Weights of a small mixture-of-experts language model, trained from scratch on English Wikipedia.
Experts: 32 squared ReLU neurons an expert, 4 picks a token, a sigmoid router, a shared expert of 64 neurons.
Below are experts of layer 2 (counted from 0) of a mixture-of-experts language model. Rows are named up (a neuron's input weights, with its number), down (a neuron's output weights, with its number) and show model dimensions 0-95. Each number is 128 + 32 x the weight over its row's rms, rounded and kept within 0 to 255. Numbers have three digits each.
Before each expert's rows: a language model's description of what the expert responds to; "raises" lists some tokens whose logits its average output raises strongly, later layers aside. This comes from a sample of Wikipedia text that the model never trained on.

# expert 63
Description: Early inner syllables. Second pieces after a first letter or two, such as oun in council and counterpart, igh in Highway, pre in previous.
raises: "ct", "ction", "ce", "g"
up3:109197132138084114091105180143147107151173132134126078168147143109067093164073110131131159063136147144170133068093073107135143088120120193092103142121207130163060113122130148113128159094118144118068109089148127152136117122151108131078136133115149119149151101128116102126081068128115072204
down3:033110103138135087119163099134130102152131123121115118158157111126123144102163072092130098112155111138106146113054081122091173182170114106095141156117123128199152216156108098221161097135105116123138139070154134148167129174139163167143133144162172157132119087091113125146183119078140137121
up4:190183126139163086134077169164117142153143138120161116120128169123130177128150217138069143087095177138123132184137159180209095155134166135131076120100162072125133129171156171112174145168153131102128147134161117123111163136171116175098097191096121113198146121145143116133155130144171155126
down4:094156125095094136096175115113100112169125184156105101110120176152142107145153144107128110097168158173152148132114117077076082099140120171110084087114160167171176070192116132101152123155159090148099126066146168114114097148075055088110174081149126117093113182141125128116175076099132096093
up5:145162170119166160136086149135113174172179145167132094128148158103118112150186091135112127147157179119189091174089139177175082139149177166116098130149089152169168140160111180079132146114155151096087071138128141139156138120141103159099079131125142083204157148109121174123072141070135168160
down5:087112106147050091153173111151163118176144165117103136133193063069111134163186124096115173167161072151065093138178149128102160099130107114164124170132109137117108169155166102152135128131151097163086141134103153129164177163076166083128174162108114124098130181133122120138123141124097126202
up6:154133178148107150089149201095162087131086132144142158148141131168164112157120105172105119090108114127167149104060096125186120131121153131137114145138157139114114094111120100060144180132105139103066127177128116077129129112152107170068138139103089098186028112163192078086145128153148153133
down6:159102184184101215151104180167133132124126118071126151152105112158163152104113083155113135172078122117130112134158133158090109095096130178054112096157095118182101167117105106146112139148140137107166073158099164142107197090134120137130141131105075141076132173159154141087108179176120109079
up7:113178120093137113163125120113119156142080145153093126136141183103073145117154189184113166089132156120146107134129171140121170115155110116098079127157056124172159135085139150096155173133112179139098103149155176093104108205193157171076116182148110175150154158065169135127143098167144155147
down7:128165171153105155149138153096109155133148092135146146116118130068139159162121181131164108137176164132099148097171114188113111161083148156130156125147090101140090135163131099127151052202135228167128209122071102141128131142134103136163155118149146104154102105156110184179173188154115134117
up8:149132116164169100115083150115096101082145119139117137153071113091116210149172126180141092156135173163124103201072107107128100153128139161086093121166116192109165170084127112127093112090138169146114105188117106058119097165142151158128134150164160128142111097086183096119142102188162145169
down8:090067187181139127106097179120089157063135127106074114144122108078079124122144125201134067141093130119104164144086133106166110136142181152172107170174102190146114110148129166138122115076132112172157079103148120062148119132121139168178128158151128158083140161136140141145151121209131111113
up9:183174139091151161148113087191107158182117169152103147116163165109107129155143179119088135130129171152169125176127120189144098152086045060141069156121162130119136123105146134123144192115116199144132135134150102098197115099159098115059125146090127120149129135145145114172085137160158151164
down9:061116135125139140156125171140077143103119149140087093179160126126184105127167101157079107126160045122189122127155130165162166056152114098121146170126111073130143144122125169107148132188105158113212123148168137178123132151121126171121063122158092153075079175114083113142128139133140090125
up10:134180188137105146116123189126128082140131215083134144139098141119140108093124082216127147038137165190207119110115136119100119138136172142086105151114165115117147148152110113095127164098137172079178115155120105107120142106126088170133120161099126141168116148114177147068116156142142180152
down10:106153189113093145107170138109134092117164162104189081125106133142144125107128081179102100086094070128143076121168149088166145108112134181071143091186174133079095136120165101102105170150164116095109173097164139080110182088123140105153058114142073108125088126148159079103137123118114177139
up11:189188117171156117115154155189112105128132123122122135167153128102067127167100131155104214116134200165130100154094103104136134170109102155125095129109157098092174122168098142052162166180116162099152094129169138171146113118138146173049134132109135062137131127157143140165095152115188134126
down11:144149094146094117132060123079112131107052127103120097140169154124100162145178117135124135116121108143104164117156144111101111087139102176081145133069093116064183144115108104151103165103137125082124138100117088153136219109169147166169112131159195165216124134082146141090083086153127155116
up12:202188134108126099122115190179130118072158078102101098115136114090101119115106143141162163145140220097157137149101120108184137198090145106056118187162096181131116114122153112102137145100142120154080132126130162099137079124108135125134130178103158177181124085094169081112138099133094114145
down12:133087124117138115137163156045145108123103137151112100091124124108095036132114143158141086090101113172180169115151140134119154170088145088172196180131127134160082085137115124111148123128090145114113066122094158094186060152153160114144106131075084137097107120117196168193114142111117108147
up13:128170149125203111087086162097122106106140164137212110096121160074136155143117136163132140103157194132127106142072101156151066145132173116127071115158150094171168133136133157093159118132142169062117126101188112104082096178152111136090128100154123107126122146090083085165103174060137107114
down13:148098145101109033141176132115120119131114186101173121141111072123138152142142139161087127175103164108098181163101086128168112118120089186079156111134125119134162155095179162154111079096126133170167190076115149116081151144092076162098117161090127112142142164094090176150096143189142092139
up14:176128141152202161123109175113165147143114141097128151104153171090107167199065100101139143094142145142126140163132153145177136118147116179145138130146117064156158139106117140099170146149106175071111161178179132131096108171138101162106113136108194142149154169179096058193150122118114126192
down14:131115135163141114130212144155149124155146109112112122151101131123115158096166190153139112086150118160138120111155186128154125163182114096141128098125119155156151122103142081118069088165161061148200155168089100142113096133110123121113157108182095167095224168066143137107139114046163136127
up15:163202098135181203129131117163140143149098104148124155156184108082152143143138080152094155130102175144158114173074125170117123084127129082111135107158080096136128123116161154099138144155116203084080090185141098143137098171189115108094114108106157105166182110105130109136147087133194156168
down15:134124129091140102137142171143117099143094136108144092155147164097112095128109199075073147105105114162141110116154104194108164055075129186109118059161170172190141141117115155114119117169124136143066160127093157168151152112158102147135104124198142130166142164123119147131191163050103134101
up16:192174104137118115101130135137121136137108136076182134155138148103093111177161116063091151123113195147117128141152107119131092130153124102145134085132127115102219095162131184118169148141086188082106040178196147124169104131192118147109103131102133069140105093118113084111108150149103147155
down16:089165114089151143118073108109153094119129120155100111044108128135127157135138085102166185082067133198027109142090133131137153155139141148097135177073103147148181077141181182173165154099106106120133141117124107160138118157163083138121119129095102117096117166100098083140148139137174172141
up17:114185152144139150134157156186133108110118170114082092090129154110080092154145134177079160126123119106167167138098105132146135104156122112153093078064131093103131140178128136082161132148117149093107068143148148054141079162165096092079128081129171168223170106098141115161144117138088112167
down17:087108180118139131151148192119091192152144147139114104139161128082122140148145110066218043124117130101146118114165142099195128126141161114171133158172157136124147143062121155136145069122113183126143105151125139105147173116076110169133149113119075112080157165187186113141144163138132104089
up18:127142177158120117146117157173120180100137129122127097120111188115196148150142150164107149113156197144159096150111151170157116122151120185135102122155127159199137138162166181104101125045171141073131076111186129141109105127122065158116104133079161149193141167125120115177147140140081173165
down18:082108149208115035115157042150183182145114085111146124100156107161134109163159115120131167078167123120109124101132094100090193132169160098152149107191155104074112112176109113118096135093108110159114158122133101125107104159117108109128122175187092133144109106149119170147122107092135096072
up19:103120135113201193112128124144160131152103111146183121080134182111158138110164087170086130085141143150143116116157109196127084126123130133077095149135098093121169078159175115112114143138138209132152136082187098106092093137154121188083108130122175096158178122145078091153098182083145133159
down19:156113135189184116133116098117118051117104143100120161207151120196139101137132107083098105089118079151157085166116144142172151161166107156172166142075136174148090182116106114097152109137159079089104153146107107118223153098112146133125154122125080103134131164115097183119128159096171126102
up20:161100161149143128188102118137111100071156175138122114129112155148125089138124059175138193090161211138158119163152095143167106131159125105188151132148162119102156180149110178118132131171102207085081129180179143145121114146130149113111147185144176076154148095159128107117089142132115171096
down20:120136190096185109124169123143112153122131124137097108088169122069129128121113094138126149130131119143096180102125105131101123112127138047156115192088164098190092174153167186089114130127178079143129134104168176096111090119171128140108098212168154096165107120139091090125106144136089188066
up21:140107049133123103124121123135102084039181096143168145108093139113176096130104140162132096097098118120129149082044159116054145108134096110148164105106179140127129149111186123080125119113097123162105071095101117127141086092168096120053083167151101136160130150150093083157124159136106162108
down21:187073090074079075208140054116106127114126148108138123109107142170160169148109090148131110109128128107150161150172122139162128116116155126143069127139152124140096183186067110099120072170149169169141158165151110131144100173098097183161146113087075147058148111121113091125122149145132131168
up22:143147112198184097098132111119123058144107139159144127125152114075147137109190149124129159131120182142148109169102131159122159152128158126171089194087145074123175160117071175127128142151099166086057077125169106098131148122138146180097147148065103149161142144113149083214104138102129122152
down22:067148087068098096095097137144117130130159162085073164112111111123127129149099149101138080200142079147100096179182124078128136165136150081115140099208114144165111143124167132130132144077077137126112104123092190148155155165070144163145185116131168124126131136114128175133133175148205116116
up23:124136144099089120143094096199139158096115102139126145089143170083134119186157137142135163091091087126143077117108144118121112116142112103083093081102166066140111103131144087076204123118137177067150055088156115068125095120125098131079112131137137132171194167108068095176138138118121142172
down23:052125116122129109087047138150135172106120176092143168137138164119155127063096154103170113167107084132133130153130128086155175108122161168120142166139067145118169108109192129160085111146171177074109156166166171185106149105129088177105098195095121133122173141157108128158152101114154124104
up24:178138094094138118136141139145112190107115114130106113116126159083115090095093186148121216083112149102162147169118179102124135098151111147150085118117116132121253096132168141130148131134207185056096097131134140119153100100124142151133102090074113123161168140156127081132100146089121129160
down24:101049067140145159142144177118166121098122142117189170100086166117155166103106182131088166108111098139064147162086120149152125148178129066184097148118142114137132093108143154105137097084105109148161077108141125163160192090148121153121100198096111148124120160078089118144085101099142150175

# expert 62
Description: F/P consonant pieces. Single consonant pieces, especially f and p inside or at the start of words, e.g. cofounded, infantry, beef, final.
raises: "inal", "ile", "il"
up7:118089111162161080162151117102185089110147127149139166178076160132113108121167136109101151109129165108131121134153120144198122125117164112182119138202099112120172103128092203085140159054163171115042098145089092092096140152132137119139163129124111137156135201148089146079099144171109141134
down7:174167157142066111131199149176131162120130186132114114107131110140130111096099122138124066134145161097076187215151141160097155128115166110078100072124169092090107083091141079160132107147100101146177154148157086120145111162161117095132140130152079131147116133053150175144106100181117117106
up8:113157117139181168180113128171100143154123112186167105136152157077079112182130117164123125159080215168145120180176104145151098080128130114088082121137103111138135146110105155091127136118158177086111114157203107102125139136164159177125149129110159139130113091070157049171092176118137146151
down8:116123195087146172183117138092158087144112151090080122110099132094185158101077153105183147123175113158118147142090186100109134144119106134099155138122137188114117047137114097099107140098143094103150105194195052137160134184160133087120103117101122147121142114094149117117109110132165067175
up9:162131043098113146088137159114139123088111098111104138167131173117110117097117136174154110157063168163110201149152174130129127127119084077126195142122121181119107123070167180068112141146129132155134115199089114086128129097138115124132154112089165057168162123105141073113105157118139118190
down9:084120174114156064178104149136155141124082094101140104109098113141133142132087117114201112127123108140113070093150137067173131219135132154147108112142152137153084126110081081100121155120174090220113117186148057157150125128166137131140125067123114118110113151062124145128152139175125144086
up10:151101145129102126114124101156132073156145154176179084122125191189130131073151196108138102144116162080105096166117121166114129116179144149117087102094092125120118055149102120059127070096180156123143120110141092098167123151108089200134181095129131158143169112104098105139163148144132052140
down10:094166122111106167086148112180087098177104168116120088125187094117142148076178086166135135144181153103159125140144113131123152033094087064134133123147164137095178188159164143157132140129165153117080139114169096125065138108137110150153167118121162126143103092118071184094169105154155155114
up11:116106144132166172135141046110095138114104163143125160135113188102123093151111144124086135158149204078166100143104058176145094144157115079132133173076118114135179144107146162106115169120154198127104028141153136089118139147145133176139130132088147093179129143152119138151086154128128192147
down11:132105167154170092141109163182110143147071113179132064180132134151098102115121097119172123105130177116090143123118091141123150106128144087156157152106135178131113128117150115134040129139109136156199172141089098167211128083095185084171124135087153165054127078142157162134149121104140151116
up12:118139131151153158106073154171076082126128130141198108179143116123081135144153098096118156144073206122136155103089172125136120121134122103121122115145154188161081076123103162155155086167065117145148177163200159095160141101154076134152099147118112085144137064150124081173109077134141159143
down12:137124118138140165149139147099126125177164176180105112087153128139095077199158073085148117106124116117114082176180067127091126053099117124107182118117165133102129081176173125155081124117148179116160075149092157127111129131114147120102087105197158141096186149110134097112124076103101106180
up13:183161070118145149147114109122070150137128134129134096088118219101149144155110097105075080129112174103154085098113147134168097163120125107184101155123140088102170125125157203176127089117150164099071093155116130113159108088144154183123119114092144095165143160131116060180122153094186154146
down13:121181170177148030096092149121119145131140124133139123167176145095157110147146077129140096080104183102130200130128056134120122174097126095124153156072106167063164114137168145109169115134105129087164155106122142125172140115094152101082130172080143206106098126175147135164120147115127102143
up14:128126152159135102067150115093104109129138116115188084175094170109136144204110103129162085071124110174097156156106087100153136123158137148178129131114138158156088131131103129097161180098122131113075120132106058082121151094206106178157180112150120104109162132079147126141078135115196157071
down14:054074129088103166156087073101147150089120092068110125099071090126159118103135145136167093145098177103108108151144171099112128165088131179144117144167160154104135103123109188158084158115093153131084131199079142171155198118161177150160137101097133100112144082146153112089123117135131179111
up15:185061090105173157158157067125106105082143148156148143113104154096110118169093149134114102090107179152161125085146197145132143130147075150145168150105128105137117083084120169155115135155104153138141112159149074092152114101203080172062119109119142120196119127188148134126136076182127148103
down15:135076081135125151191112124194124143116145141171165097157083081181134139162146144156167161152151131143122169112146174113115160123139127104149104116095069108102110082069147154118118113178089136131166047140115111075066071149205117160146103165100105104092165096160167147156160102140129136122
up16:121065133158149144106144118096166148128117142161129128082102217139161132143146074091096147149205192174129094112126142142184101137129153108106110116075106159083193097138063194094153150071150144111083145112139102148088133147147166111117129111109135124090118179124086171135078134157120178112
down16:132113124132135176140090053147170137169083146088161110117118114198064104104187101164134120158128127109154108097174046161122111094125104096170109133173109137130133112145137096132139058146113100084137125104088170100096141182119119160153146146121068150128140087096199137121093107148155055108
up17:121168133094145166157157140062139094146087141091116172133096114197138152134096085160082131134103147131173158127097121137140157106146151162119075154192161135080120176118089167132084121129126134141120186165126115148080144096155196095090147183086117110201153129096187147126104104166121193147
down17:142078094092130080133083153146148117184146099151107140191157165196146087160138159116121106204138103144137119092151130126121054171112120098165118122076139113132102133153109157163144142094129095111104160095145160115140147168190141091080172074164134102142106151158091176070098123067133182120
up18:111112126105115068105176111107096149221110140169181127158077190118146149146171121140142137138089146120154189131113165167113109113192125060151127106158106109118140138058115104175121157165123092111161162140104127091103153068160125140137155098134123117106186150120135099140132091141198198160
down18:151120145106131135123115060107122112154186129092096084130068180097138079130132096083111162100166178137187107123085161082095154134151100170122123158148064153101120157140125134143164146079172138104115141168132079175099096068098119118110142056136161148140096123182098198138166130171163147138
up19:097174116166198193156142187156070110164095100131175096132101153111137136164135130132070177160159180089150130152116164087170104130155166098173130109132141119113147094104110191140156173136116086085098130125107144132144076099143128157135128123112067088203172120100135109147149112065103166151
down19:138176085121121147132115161164136083111114071124126122130142085135176109124106155076134102094189149170166066139152116136133100112088108140138134121057184166126057116112195153052126075185104132149133097132147145172166160124149110173143150184089166139128142139111088136128140149157102122052
up20:177158117112133156108134105120122147128104127177132097136167149126123110148121193132142123092103216106141084172118126107079116106190093120136074162134205130137189138099118196116139150140145151087102099148138145125096065127154123180151086099122160080119117124143189051122117123162107202155
down20:138167090105162120128116097051218132120126084149160084085098108140166177125109087132131120135083101118126108120117104205031110181136096090113147130108150132099124160159099091118175141160108135154126136152116116183136158103144154170093147125078134164118090185149151133155148202120122155108
up21:141165108113131158071135119099110100081132112143132139092117171122131124160134114141123134137134203089132122146141140125159170096151121187173090150149159102129204103135094184102156144178125194094143070106154137120093076144138195159119160105133198140162132158142151094179080152158179193163
down21:122133116078112087101213144114173166176119077141161165091148052119070108163134105111111120122136168114134091119119140125152107125161138127140151075134152159172121142128107193153109159167156144141170076077132124112130160095196086206125186095097141127124188122112111133097090138118079119164
up22:191167111089162128122071124159173144120097119128109124113141162075090076176150120149180121111076192111127131159095162096146125158155096195137084121135150146107132118182180201098137174173151120096108127122157155149144083157182128148061122113145124183125124133116133042143103137107121138161
down22:085094177155110099107180165118091177144123100048115144153204120179191074067140138162144135109095129123083138112137125111156133153124152155128125172109135176103121224182120110154135105139129104150125111103171149109107076154143153127070160148160138114130117081151149145143155075174095114094
up23:133160084154101111111080153125123151097121138103126120155173166094113111137146152123080136155131188172103120154071131148127102090130108113113050155135121112064155123154148213129132150132195193106063064194070134138186147158127144129113127098119159122135149177170147080129141133111151161171
down23:082123139104138103214098138148135189169082095120149126138116168032143111066119141156145110080117111169120162167168049135121145123139137116120161162125084155115167112087160148179109145143077125112122086135156126153154088149131131167169148146151168113097148070099166100144100135144166060135
up24:150101128082135076152089106187128153149125150130159101153147187103066132112163174128103173114094202114128156191085155134143131090137108124133136112113094097164181102147128223147152082147146156118103104154158153075151135111132133123109191141151152132182185148153156107143099125109150101205
down24:182145151104103211138097160127174105161151141121115092105167089146073158135146089148113171137125189085198124110164163164127096093142144122101122135138145100121107126077138089039147129145158094100180111120130131134145147141138141182048126137185077188132106156143097103164143151146123169153
up25:163158171139133128096105153103118181146123127143159106153150154141081137189158101111132150135113183132117100174151118137166126088134127071124123181173140104177124090081120173136134122199160141076113124181130123152122112101128141155116134177099143127209156095091185051152147159194117195156
down25:145125123141105163159066107127068109107098129112199138162097125143127215131163167113133128085165119083121114142092106104136171084129120164116098121104155109077136144142145200088166075109108172196112129173089130077158157124164172142128107099162091172151168074126175108110142136163096159105
up26:166186126069166142192167100155137165127115095129162112093141122038108093174094121177126130124125139150175126108112124075151145130144144097114065191130113072106100110137177177103073155159121176141153111153154100151144137174111153148106139167098146130109136166082091071150076136143158161161
down26:153087154200166106080156070149147106169144094102138109142094171055092092224125125188164191123104121128084113106126172146120100123082126151154095100145151141084119147104142106090133115105149120110172093150114094156131119141120164071093143161061171161136146130178123112079102110132129114108
up27:131195177165096129069096132159068155116119137188133131075121118116101152180110088136125155127137164106144113128101077127114081138156133147101088159113153129116096105104149127061142182142134219120046124150157107101154121170102123170102155149125130125206191149143158152108110187141123137126
down27:120107084112163065125080154107216108138157111148176205132130108152186176133096152164146149091153088155086152103067139124167130191140109153113133131125128140095149073134137076135111104132100146159107181084120082136199138138071147101159186144102091170110134099109106132125165147116111152137
up28:153167112110103098127129104116137129191144127104076171170105182089108147199144121180110105122127172139137121200129113092109108106133138133109125163108166047129105051101106125162179110177111087095103170094093104174143121102150133170138146062094121117170205141086134124108132146135177145116
down28:128106092151172107125094084133137114101092164131123169196165120126119154123100096099132102158156171152144185134128086143153140121080178183139101108116157133149115125122134140118128115122117101097132100173075199115066121129179214117172078100187153145131093098210192145136117109091133098101

# expert 55
Description: Vowel and middle pieces. Vowels and short middle syllables inside words and names, such as el in Self, delimited, o, e, il, plus No before numbers.
raises: "ber", "ix", "ition"
up7:123113106100134150080120146165141142111098135140149054104115129076134114122134139129097089089095112135118135134084118092196120094190110132147093114138145097135180081125148107094121094121142142072125123117170116119165099080182202126062107169092106152174134090134119060148028171118133112170
down7:095143151144132151075136105101109059100139062155084069089139139119155124126177108145098122140137103118168107112110165158103179158076156132160214117101105109124116108109133139157153145127169186197143140064134169102170125116090114110171159129120227125083145118138167155152119109131168093110
up8:127117142086137114151147103155184090105115114174191153156145157093093116172137077126069098163144108176164075163108144104134137102095117107102186135104131079116189117089133133105154160203149143088158123151172130064113155121155138150141134114114141131068228148151084151152159140114155088111
down8:152145152111111141109144127115188116141143062157098106147100104152165096076114171144113180127161168201140115078142107179159135126176144134159155135108026176065090064093144118161128114106111144162095189145092168176153072135135159110111154155136145099143142091113181123127132104096128125127
up9:147179110140138135136154135137134136110129155176142138103150140133180113101106133155064143091062166137123122155088096137139095094102090122178134137103086096077119126117150177084163134196152162061149149101140077073175130198099164139139149107081190104199116202133153103151142130112129159107
down9:152116103155112138115191152124141147167178160117105096120102128129128121177124147183064140080051136146096163087164104238136121099113141087091090123125121111112130099140180111119115090159176136141114152114134130109177160156136082179166083151159152055087099108089123154131070137119112134155
up10:136123090132128148123104157169130093168144083130112103134080087126136153120125109195124177134153118160175196087161126092075102152158162134121138154157105101148131092103215120046134151170152147138120168108097107108107054164176074144128130180149140172148131179165128105174152169166113124158
down10:097117139140110143113118125103122158150142133130114121136092142170170174155134140119105180169133109084138149065160108169100158089100122130052077118191145097138086108190178105065113113159138097179145168130092144085131118123152076126184116168102075089115187152156115112076116215132133129135
up11:133179196183172101050146164145100115124137160172098121124137137140111167180118157192072100128119178152167093164110134100120089085185138112131082156144119160103173129135156151120183111186134161097062105143141106132160114145171102145109066075154180112133114126138133114153169127117151136172
down11:159091141156118175110088182107095178170109114108110104120098126118141178207100127110184186173165110161108122135125109124091165200087105137149124145131103131085084074104158112110129079173100166188154115052127124101088112143142115146134136111156062089128106063105128094168120098129124114128
up12:173063173099168057128143172146112129115159142122072061126119143112163145143129174104095154124116172179107142144136132169156106110146109133088128117164051115125109139183080154046168114156083137147115105114128138095159094152194143191098152188123187111160142128100133087153143131141147134124
down12:176108107166094048106114186093131118077108115145093132115120135074148088076146156117132152134094145131165128080169111122101121183103093121130166106169161126117156159146111107129164172176077138189097097099141206093104172131131126168138085126120123055144111116166092156166132105199106126108
up13:096135145158126047117116102129174137142135112147125140105154143156082198137176112093173150120154137144113094152094146079095140109171162134136142131175094188135188081115168121067120124115114126111108147130141151096109085144168100173067095106193165105063150160153092070193098148116145149151
down13:153200082072157099093125140127154129132160113112175089118096114106093123188166099076134132142113126131143059106189160160092120115122155110184104116168166160121137125148157123080168138172165116127173120161097095123099115138109137136156145075148091109104101072067124157127132128036088107184
up14:182138118096126125124107190177156124136112165187160109131084105180103137164123100120122184119180113183142109088144122046168095121137147139138111084109114148121134132155129157144151143157111169145076168140110149089128122136162135110127137118073148132204094122152114085112208186094162208161
down14:108137137100123101139088227154143149080062114085110159101161125102163125126175125179153109165149144144156135123092085109085121129162087144124149109116138133144120073145167120132151165117073121128098109090173047089118152161070207159163075185134104128119120144155130124075127165135117099093
up15:161172058106082094095174161132094132103079126116135136141109134078106167188085123201070165083080113181072113136195096157139119125203128095094150140158108094112173133161131188083179147153109111106110137123127144120164101106151111136132103151131133130139132149152182125080114176112139121147
down15:114136135107134110110096136146127134158108092064125177131116153182070119169129169146149096124196086085097120078158056143142085132138121120170114152161091109158121189170081158134092137071110062143084125167178157102094141137153117140174101167192153109118092135165148160144123181136154109089
up16:224110146100153104129109060143154071087147136148158185118156164117116157123133132124122116158129171148080136156097149076158108113088065123110039149135172159100165096175128118084156168144114199138108115143149100162116125123138115161113091154124129129163190097125157135115138138131192182167
down16:115159152129121153174176099063170172169091145060177137106118172111152161143143090154142115152150077174127059142087133125136136117204167143156120119098096128153111130140144105072057061103137138109157121083128201099140137088151148098100160142147119174103147122138148166162178152120138160105
up17:119141155097179134120109150138132127098129140195125099162137121116103142092054113118147097097108158143174125189111129112061148086168111119162126159131115143122216114152127198147118161131171158107099099133082163121108058132109121203094114148097179099188137121091109117197105130111169134170
down17:152171146134132115133090085117120116138169141120136123095075111195180111202085133105097127153118126171107133116128187101119133061148106142081139105134071178208177147143110138115152155125135096106141069102065143112198138146174147099118191092135121129155138169133059136162135096091152133126
up18:164103165136156066157113105093122067181124141169077107112130177078145199147108076131143153137132122157159121132121128102093137125219076124170090151114200183144135099148169132104138112101120115107138132127105122102174124139180107116109082087147123188159151101144163109171104125055143130094
down18:143151066082093101162159154125151124135122121160074142093089126162133106111140061169124115108069116112135092118149105132186100164175164152128186162163123161200126053066129170159102098158106153062135110129132124183100188146122124130122122081094118121135114092078147166127110148187105145128
up19:140160144120110102108118102209168093135129148106125126115165162128074136163145120185136140132145187109116106163114161130216077130175114111185122127137164127079207086137111137109123141173162079117080165059185117117142097120136076131115173132113095102131179156147151075118108176145116136155
down19:135142082148118163060135159115055119140156112118082137130135161103124130102158125116107132108142125137160162147080110092160151130088181109117107194171097170147149160149111144188153114167130147137128179125124150120035111054035180154145125139133056175110176124146105158097141131128150123130
up20:166153141094118027088167149160049157131114105141131129120140112079155175106141153117144122102140143161124163149056160140155136077216135089144124120081146105130099158154184138055148151082118119084090154127173151143104132096125152112097110140126142195171184123164092133113137123113120125105
down20:123101163156135144067109157054129126126157114158099088153108148126104170084092110109095135156083113127150133140085101130177136213115087142149120207138152123063136142129140164145113101119101077163119077084130150149117163123130098164153102127153125229100075129135164115124128147072177122085
up21:141154161170167104113145120154085152083148148181117140081138117104163167131114115111129175101126180148172127156109162164157102124098140092128064178149121119111120076145100136127198140150105146114106086117185121081175149112143157159097108157086199141164124126105090019107133078116180111122
down21:117132135100120144078086120102081139205124080115126150133144149204149128112114131173087061134100151083076142154140119113108101130132126119160087117141161144154151095111119109126138106111096116083175089184134120175147171098172138107077162143087102072074111150193115048114166136192130116108
up22:116108159155092158120158106095117168115109157159105138099128132115080149131130158110060103110139149118116111122072159145175101056189123066120123106148129065118187069138204115135134102169092170030100085164150120103132128111053145158093096139112124125169127118113117114164101124125155124167
down22:123089125106110125146140127123135148106089126088105126040137106174081118150089129092117158140101053147082169114096124159086127166096187145110052132138152093180098161118053144137211161107133152131126121108095123102077108144153127128180127161115164133104155127103120112127117160111088044097
up23:146181124108105155124090110162084145085129125107140124150141141141124150098082163154155115130147203126184108118134178098162101136202112099163092115079174185101074104094169162105126162110140134085095130117168129116175117149109176157088111128125193111172153167123139128121069118042104172156
down23:122112146136098084132126163103098172123081134133166134123152140049180175163124091155076117126117104072105149137163134168127150109058067079149153068137158111096199155124129141198082088154149184126084086144128114123152130124155137114164190196136119141132124145095121160161127110127141093084
up24:111083209117136140132123118172143081095115096136184138143117157118162148110173129171148184097142131137149098101111174146129087126176158112140182064177130144104158102133062191127089142183115112078137120139147098085096123183168159125079152145095139151099128203125170089182136104146100119135
down24:118097158107197158125156077109158111130143091111131145149103141076123031120122130093170181064115076165172108136122134098157123149094152047122155170116160105156127185157066150140098114128107115128148098156117100098153163141121192141109140147118157141187103123105144119162075092125107125062
up25:102150127091061100126133140095116146162145167159197136129049088130101114100073085113137121125095088129123112156182120163147116111139093140234146154178160117123116180123145132149085156171171134119094096108130109075177152175168115147115125118145156143183107088158081102096151141112071126143
down25:109156203097107139132174157185146130147072117142110135118075138117144157130127126130088089130153160119113143093110151142107084152135075149081105110051129121069130111118075099179198113139126084116094116063120090079128136122160209082123081119130157109108185110081132099173107124163095130115
up26:130157121087133136089140192115126097184145207179106115114083131137109097091105112168141144071128089127150178147199113077118124148142122170102116142112109113051136186105157181163126198131152088122089110161110105115131111135131124149153111150175146164146140116152178088128166091171189172128
down26:129159186122130092095152188133153120165159100125141081137131152125096170128130137097119117085142155075098130087139155075085106123160095137139132117143142117133161156090102100100143092225104106151143070155144098177189095093154159104040109174111099136105168166158169206122131125145143142106
up27:125173162121112145128121116084124192129148115093154123119112126155078147162135095140156097090105132173138109100182159095190043125149090143093091101059146139092164115149096134161115089125158107080069187127122184159103105146149141156078154115113141089167168122142083057176111104130148163129
down27:146208186136111145117166136101168109137136163187143075125110080144140129088187112149148081164110103173132182172153131106150070143131159118062115124078127135071106115099157140134114075141114084126088131109124146141097120088115148177162068093142190096158139107104150086118167111163147163178
up28:161177113117097143074089158061167137152112190169074120212177146119128113147123116138154097129102153146130135162102176164123114111199131060141120133130186094113120112094168190100142098146091109131149079130120109103143094126208119132109145158104127189162161095166163111161114166129114114119
down28:146082111102077111209164148162088110139106149081148103143132073091125192201151134115125149125181110076093133089198118069090133110124160150141136129094131149129116153052106114135124095086164142151144112090138178182124187123106086123095123101152142145085136180127124117164135138186159134130